Experts of a small language model: a softmax router.
Below are experts of layer 4 (counted from 0) of a mixture-of-experts language model. Rows are named router (the router's row for the expert) and show model dimensions 0-159. Each number is 500 + 40 x the weight over its row's rms, rounded and kept within 0 to 999. Numbers have three digits each.
Before each expert's rows: "comes after" lists some tokens at least twice as common just before its tokens as in all text. This comes from a sample of Wikipedia text that the model never trained on. Tokens count by the router's weight.

# expert 14
comes after: " D", " ", " d", " J", "D", " V"
router:514506552485437506488385534491396550496434513591474479495507514564527547490445463523442512474532567525524580540465438522478463497528578436517490597522523458544535559486442488549492496532549452494540493548545466502542494478494491521566453483543445473482464513560496473479479604456540509441523482516501532455511461469514467479506499517482520531417515489508532457576477481486476484527450480508472566516539470464441448429493441476506442453517473554446513495475507518476421542508527505

# expert 22
comes after: " |\n", ")", "1", "0", "2", "3"
router:396482538499502466496474518524438548487473439540486494456536523567497536484463441561467513477542521531522534532482461494485438539519503470476459529500552454562506549552474517548470485548518490487477418545488452459519538453452492501539468529556466432448567478518528465486482494446598488407540482515540547549483514453464458491511594472462531504467563484482514489493479524457453482538446453561484515532546489459443443474519467493525454484533462556429483501484458585518419527564508588

# expert 50
comes after: " the", " on", " in", " his", "'s", " In"
router:514468493511476494449479544543459533439442419524468481444537519519501529454461437597470514444505534543441551552446454486473438488511548423505485560428530487541479552518499538511443485534549520522490455554468476462538518481491491520595429575510486469501496459483566473494501565471503566513546488507500502538495477454481507456452552534464526433413555425485556429498438563486508469560508458543527510517506507449469463497506442493516483477538441521492491453480493532564471577513550546

# expert 36
comes after: "-", " the", ":", " •", "\n\n", "|"
router:382450586556500455471527569507481557493475453532518502455545581546489463503478502520507522509499481502524483511425484511509449484550552449522489519475554490511503525563448520555480514524589406512457445527523425510520513490479459490514479547534494401498466476529537484524452501465515552514546496585558482479495500404447495430479509505475543474487585428440570516510470512434512503506472484501452507506511457428503450489570488470485478500584434519439482550530493523482487502565514503

# expert 51
comes after: " |\n", "\n", ")\n", ".\n", ".\n\n", ";\n"
router:410485531516432487487499554499475550440481482495482422479545529559503539495482452526457522434515512633525524552459439538487470476525561488455429524507554466514503564519472514550495499538512452492519481530513438478552546470460476459493488525524488473475536466592518474494473528441575569499541480554533491534486469498501467472501540497436487458448562436511559501556499530472460484569479466532494494513538444470471462488533490496551472459534410559460495470521448533516414494589550559

# expert 49
comes after: " \"", " (", " |", "\"", ",", ":"
router:455473576499431486448464525505460500469451448519455478520570546511491558489472469541467509466500561559492541503462477495456438528529563473490466554463535460496497518481454516592458468539524460526547462531485464531540536478476492453520478533546415447504522447508541467526539515492594530410541499543500549490477464450446445474501567534476469490444539438471564480495493578461489449554452488513488555527540468494481431427514435502498474475521443514478422480511454583517454531542563503

# expert 2
comes after: ":", " the", "-", " of", " species", "\n"
router:395455571532423493441524530478461504491471495562495484505530540539475480471455496523496486495552509490458477509455479497458457495493515464511495514516546467527543531529455496511524487523566462498475480511466448559512535491492501463536492521537483438448494469546538477527427539447535529421516515578567512469467480427471472488516533504448539515453543458423530486548499534395508494572450409534475501501537418448457440475547496473539450410572418521472436563548487532545492486553509532

# expert 32
comes after: ".\n\n", "\n\n", " |\n\n", ")\n\n", " |\n", " also"
router:473504554495462453506445581503461499498451421502482493468489596513467495467506483527406533430491515519507540561457476526503487523555530460525457600457516426530542537547467515535502463582500486450487483567479458501507563492460499495535449499516445438526491425511520421541454544496596609467520464530553506512507455485493507460497528509473480440485533460509570487539460558469477457533423453551454523581509478516480481483529468499510472463492455523471450489482479601513484505522536521

# expert 48
comes after: "1", "0", "2", " ", "3", "4"
router:474433506466463402465469524500482559488464464529493416455574510514452552475454481507476476469501511572468534495468474496459458521552542490439454553520550485520476534500469514529518493511509459465542443520492463429525562433490465524543493574512474437461571455498553473565485508489567513393503536503532502521454515470480419451508530546429489541478576489485540488502477536399525456560484415543505529517545504488454433531525492544532454436497460539464489485534499532475469500538540572

# expert 40
comes after: " |", " ", "|", ";", " %", " Soc"
router:417512528540446472471487517547449529489468460589445402482428493525453538476529420499460486464512541547507526524420467546483486475529519409479504548504514458528509482482439483561480490536562499526488463599480475512542539438482489447499452494575484446487531462470484471451460570424552551475531473478578551514512505452495486405491573547495498491421550450497528489515516531497499462536460494523451537545485452424457499480492465552523462471548471531447452486501455506472491517501546497

# expert 44
comes after: " P", " C", " B", " T", " O", " Y"
router:502454524493491442491485531532456505514464471523485472506535516551487566505513505540470492489486547521501525601474514510455465542573534501489483602463535491608525550487430506521534433614525402507471473532512475494532534436480498500493458519533415507455546464533528488476515556455534540408503491554506535512498442466511490428567531532446536523459538459521518449557503520508455467536489497603468534500537479524472441467492426484513466463524434509501510479524449516498455614519532508

# expert 18
comes after: " is", " as", " was", " at", " with", " in"
router:418475560510477441484504508550432555456467496587515469453482516500469485496452494476498578490479527557555520552504460560488469534500491471537453557440502501498558525561497503536536476540525482508483409576509450486577498464480459485536488519603484456515521415489512449507505520511515537482514470557472570479454487489458463472488516546481475447481522440471474445527449533488485415524477455560442466514519462397472445442508504497510432491493419526511554554513487520481418514564547526

# expert 5
comes after: " a", " A", " E", "A", " as", " An"
router:452487567496496485476498500544447552452447473536449481509526555490477523382475519526485505457526505543510510519455429505464476554587519426466464544472536503590477540522449441509499460557527422526514456499422467549521506479458470477516414556515446463533507473551508474501495513460583523429591446525462527489442449479535474467550591579472517480480503468535509485545467507497486472518502438513516484500544496459489452463502440478523468458517468503455524441553523502482433581537531511

# expert 6
comes after: ",", " —;", ";", " ?", " and", " –"
router:463461518500448428441477527520467528475469455556484436515593532538484540465434455551465468465510554533469550510468469513455462470518536465480444549515540483517502523525473488542490464507524449527547462527523455446560548456475472498531502523519453450464554493512533469557483499493539536422542503518546553494453490448436457489513512550450492505469552459373537451519474535435473471579457426523472489546553468459461464496514485556526463429537465529465418484555477544517479512551552567

# expert 8
comes after: " was", " the", " were", " he", " is", " a"
router:501443552576463471443518544505479503445488483535496487465508562546525481484459485541420485493489538541458536532483447541459456546529568399482495586456520483527540524465446464540467463507531521465501448551465495473521475451470441456528504576529495449517470495521592409445511512469532574495541482522481538521443476416481495506470525511462484459448505470520522490527472494484489456539492446505496467546507462462467358482536432501561463405525479513454528479509462565542491512543523523

# expert 60
comes after: " |", "6", "1", "0", "2", "3"
router:462465516539478472435436520497467526476425445526480449502575501523474511491487467527464526455476519569472533524472458551496422516503544463450465521482538439521493540497466536524494429512523419461541488533472466509538524472420474468508481562539415416476477484527547463484463512538508528418556452542571537469485502439479468407452524505452490466444518470475507488515498604475485448532479445544470526498556498474465431515523492551540439427552472505437452525504496532535489521537559572

# expert 12
comes after: "20", "19", " for", " En", "or", " Ed"
router:450516478494469492482393534509493535480446466505502505516522506503516537472485438518485502453506610515441538543459495504470477475507546476507451526526558512533502553548450501541440511588532485479459489550472453483525493478437452500512432553507514475501523442524547459495504560559520517487479457611481505540429497431468439464519538491470525504429494457495494467508496489500485476536474520538417507559555505425435470421590525561485468480528492477470534459493492503512405551570608496

# expert 3
comes after: " S", " H", "S", " N", " s", " Ch"
router:473442529482434500482441544529480528472456438518476486489496483499464503525495455502502520446528517572483554539506472575485434543579545468486430575519545484579543526458367486527541462532532440482488516515444472500551496402476497529545511496516458451490492479514502452475469535510527563420576496580537538538486476477497530490465538544460489426487521472455531443586491550459506453524475472496473512508545499479431484471523508470502468491538486489449508511541470508505397610505495522

# expert 58
comes after: "==", "|", ".", "===", ".\n\n", "In"
router:393486571476441474452475596504466517483468498506472476489492501534471547491530427625487510454484555548478574520509451518493476504552574448519458522460538422520468562539459479529474425506570512511528431540461504453518537469471463493534457555557455397525547483501585433516494485443530550505561484535488515548489447446482512463503555514479515481446530481501519503539460511482503484524463483532486517529567464492497467512507493517549496487543476516435468540487458521571452569537542510

# expert 34
comes after: " of", " the", " National", " United", " for", " British"
router:468495489517435503431495569539513516416484477561521461432500579566488494494432464546487483462466520537477510530424443548446453455540528403434479502530500485577497509521472550574505526555552395504451444514490463489578499439468461514478467526540459456483545488522554454505498506473528523520549518572509553543472477482441512458545526519479532474440545471500581490542448592479510476511476446567445508526521489474489492510502469495522422465499465531499461443534518516505465522547525527

# expert 33
comes after: ".", ",", " that", " where", " when", " and"
router:466428554504463486458462518533432525465477486496489455491500535582487481477516496583467490444507533534491547525425466499475452521510577483492481545480511429580499575578433484578532485505522530499522519532493476507510526467480441499532470515557500480510561410523564461519505506512558553453559520538505512509455490430457510480545597566449445460477505448533506483556479528478461462570484492561486518581531475465482447499498502542495479431569458566451486521495422546538444539526518505

# expert 46
comes after: " ", " |", " Born", ")", " Died", " Released"
router:486444523504454477415436516528449550460422487481507476455487484521443524500494447574479501462509505536478510522469459523477414513522529495495475540419521435527506534540447492562435477535515487447507471504483421484532584476478457445502437525519454393468533467489556494516486556515558521435489497519465516471479454452447466502468571528462521407450561448494520470494465547470483428524486468539486497515537485480437378499538471469520438475508468553445443466500507525533469510535501546

# expert 56
comes after: " to", ",", " and", " he", " due", "ed"
router:470484507458477463450431555542510498372463433531517454477561491589451504432477419516469531489540509526458508519466423453506455460514515460476456524482516444536519556475473518559499481520498493480478470557459418517502513463456479504514460556503464451491518469494553405491481534475515546442515451518505509491490442433459414430503550553476469465447538432462502504533483513484449450542489507577496505546555422492408426475523457485510471479511494521498503524495461544555449522506513528

# expert 9
comes after: " L", " R", " M", ".", "R", "L"
router:472473542549496435477409518571434560497496474570509485499500541493513526439492462498502517437546507552519530579451428558448469514576530489503464539476567468570476560486474457525455472484509499495471490524491472507507509466486500489535455508577430465459548438506524477476455541456561582382520462499567524484508455475435478449484533574489504478424528448505536419594444531482440435508494545546500503508522521470460463470505487487515493485504426544491510485475495502539490560506538501

# expert 47
comes after: "–", "-", " un", "ed", "ing", " Un"
router:493483536464435466405493516471475499432447454552443501478500516540516448466478483489500501472507501611508528515479461475432457500541498493501436533444530533514475579529443467549467530569509460532492472564494437469579511413419450480551449564494516511477472492572538462491508491519557531520493453507499541535505441471478426411501519555508495513497597494484547458464430527448509502519449474526482519504602457530492484516511439549519468434514499485424471518536517559501458487535504496

# expert 30
comes after: "20", "19", "18", "17", "16", "15"
router:455443501514446482434484534522467523475450477521478441464547525568450533447464441568495516467502515547490513509437464491481446517512598447514465529512516472522493569516410509541507476557520407492494413538482461478512547405459435519531452555511415450458495475523524450495472521499543534476512504546505492508483517474483460485518550500414507493476532443486524469515470532461468433573470452539465486575545488453484447454542482521509421466561464526456484498485464563521492538547564554

# expert 38
comes after: " K", "k", " in", "K", " Sh", "ak"
router:467442507491471508462440521512490496479492489484531413457463519540458505474445475538408513461520549507506514582479445519477444495500514449510429552483538509572549541491442505500501446589574494487536504533464438458535500402421496503527489514529496520483480413489486443514442519545561506465551461576553548496548460469531458494531530523431564437461535477504529433479484478479463442531444501551465476507573471486469470501477465458503487512490434480468483526510482586487406565516506499

# expert 52
comes after: "-", "|", "\n\n", " Total", "Personal", " •"
router:435420562547468438522491579514467501495460436508521448424546541521512472519510455524492519407507515523574555553437485500523465538470571440522467522438553473584492510498455507541466473526529429457482435541480460521470503439488441466522484532514475386505517460486515487530531481446498524508521539529553534488506485470412456478463586512512534490447595405420546492478493546463516476500496488513475500557504470472505465532571514502528503497544454514532518534504463516494450508553474539

# expert 45
comes after: " (", " \"", ".\n\n", "\n\n", "\n", " =\n\n"
router:475458515511418490452479561520442557456457477511450442468512526501457524489460458563453532466499554513487524538417449505485455538537545433517455548500507496528498564510457491535469460520555493527510470540448425510515550445467482491538463534506437454508514489512549468512517558495550536433504476549512553524490487403431477460525537487457502480468555443477519470525471529458427489581455458544452507523584458499482447469522461531535464458556446528461490462503459614509455503549563540

# expert 17
comes after: " |", "|", ":", " in", "-", "″N"
router:430484570533491498435463566525441541461488454515490471431519562510485518545503489524469527483507559555548507495459464525466461492511518478529488538510524438560473522480457489546514485520504507480513439503506448555555510432483473458531429556506491436468513450511544458471454541424545568464532453536552568468443471483490440488482588501460496460422563468511560502524471578482453481520485467522443516530536448440447421431503520483496452504548418526487454510505443539541456485513531573

# expert 21
comes after: " of", ",", " and", ":", " in", " with"
router:460464510499446427442478525515471530478471455559488435515591537537483544468432454549465459466508553532475552508469470506455462460517532464476442548519539487516509522520475493542491464507524449527551462523521450461561547454476473495533502523519451451465552496515537473556483499493537535421545503513541551503454491448438455494508511552449484506474551460375532450517478532433466471580459417519473487545551462458462464496513486557515463432532464529464405474557474543508481510549551564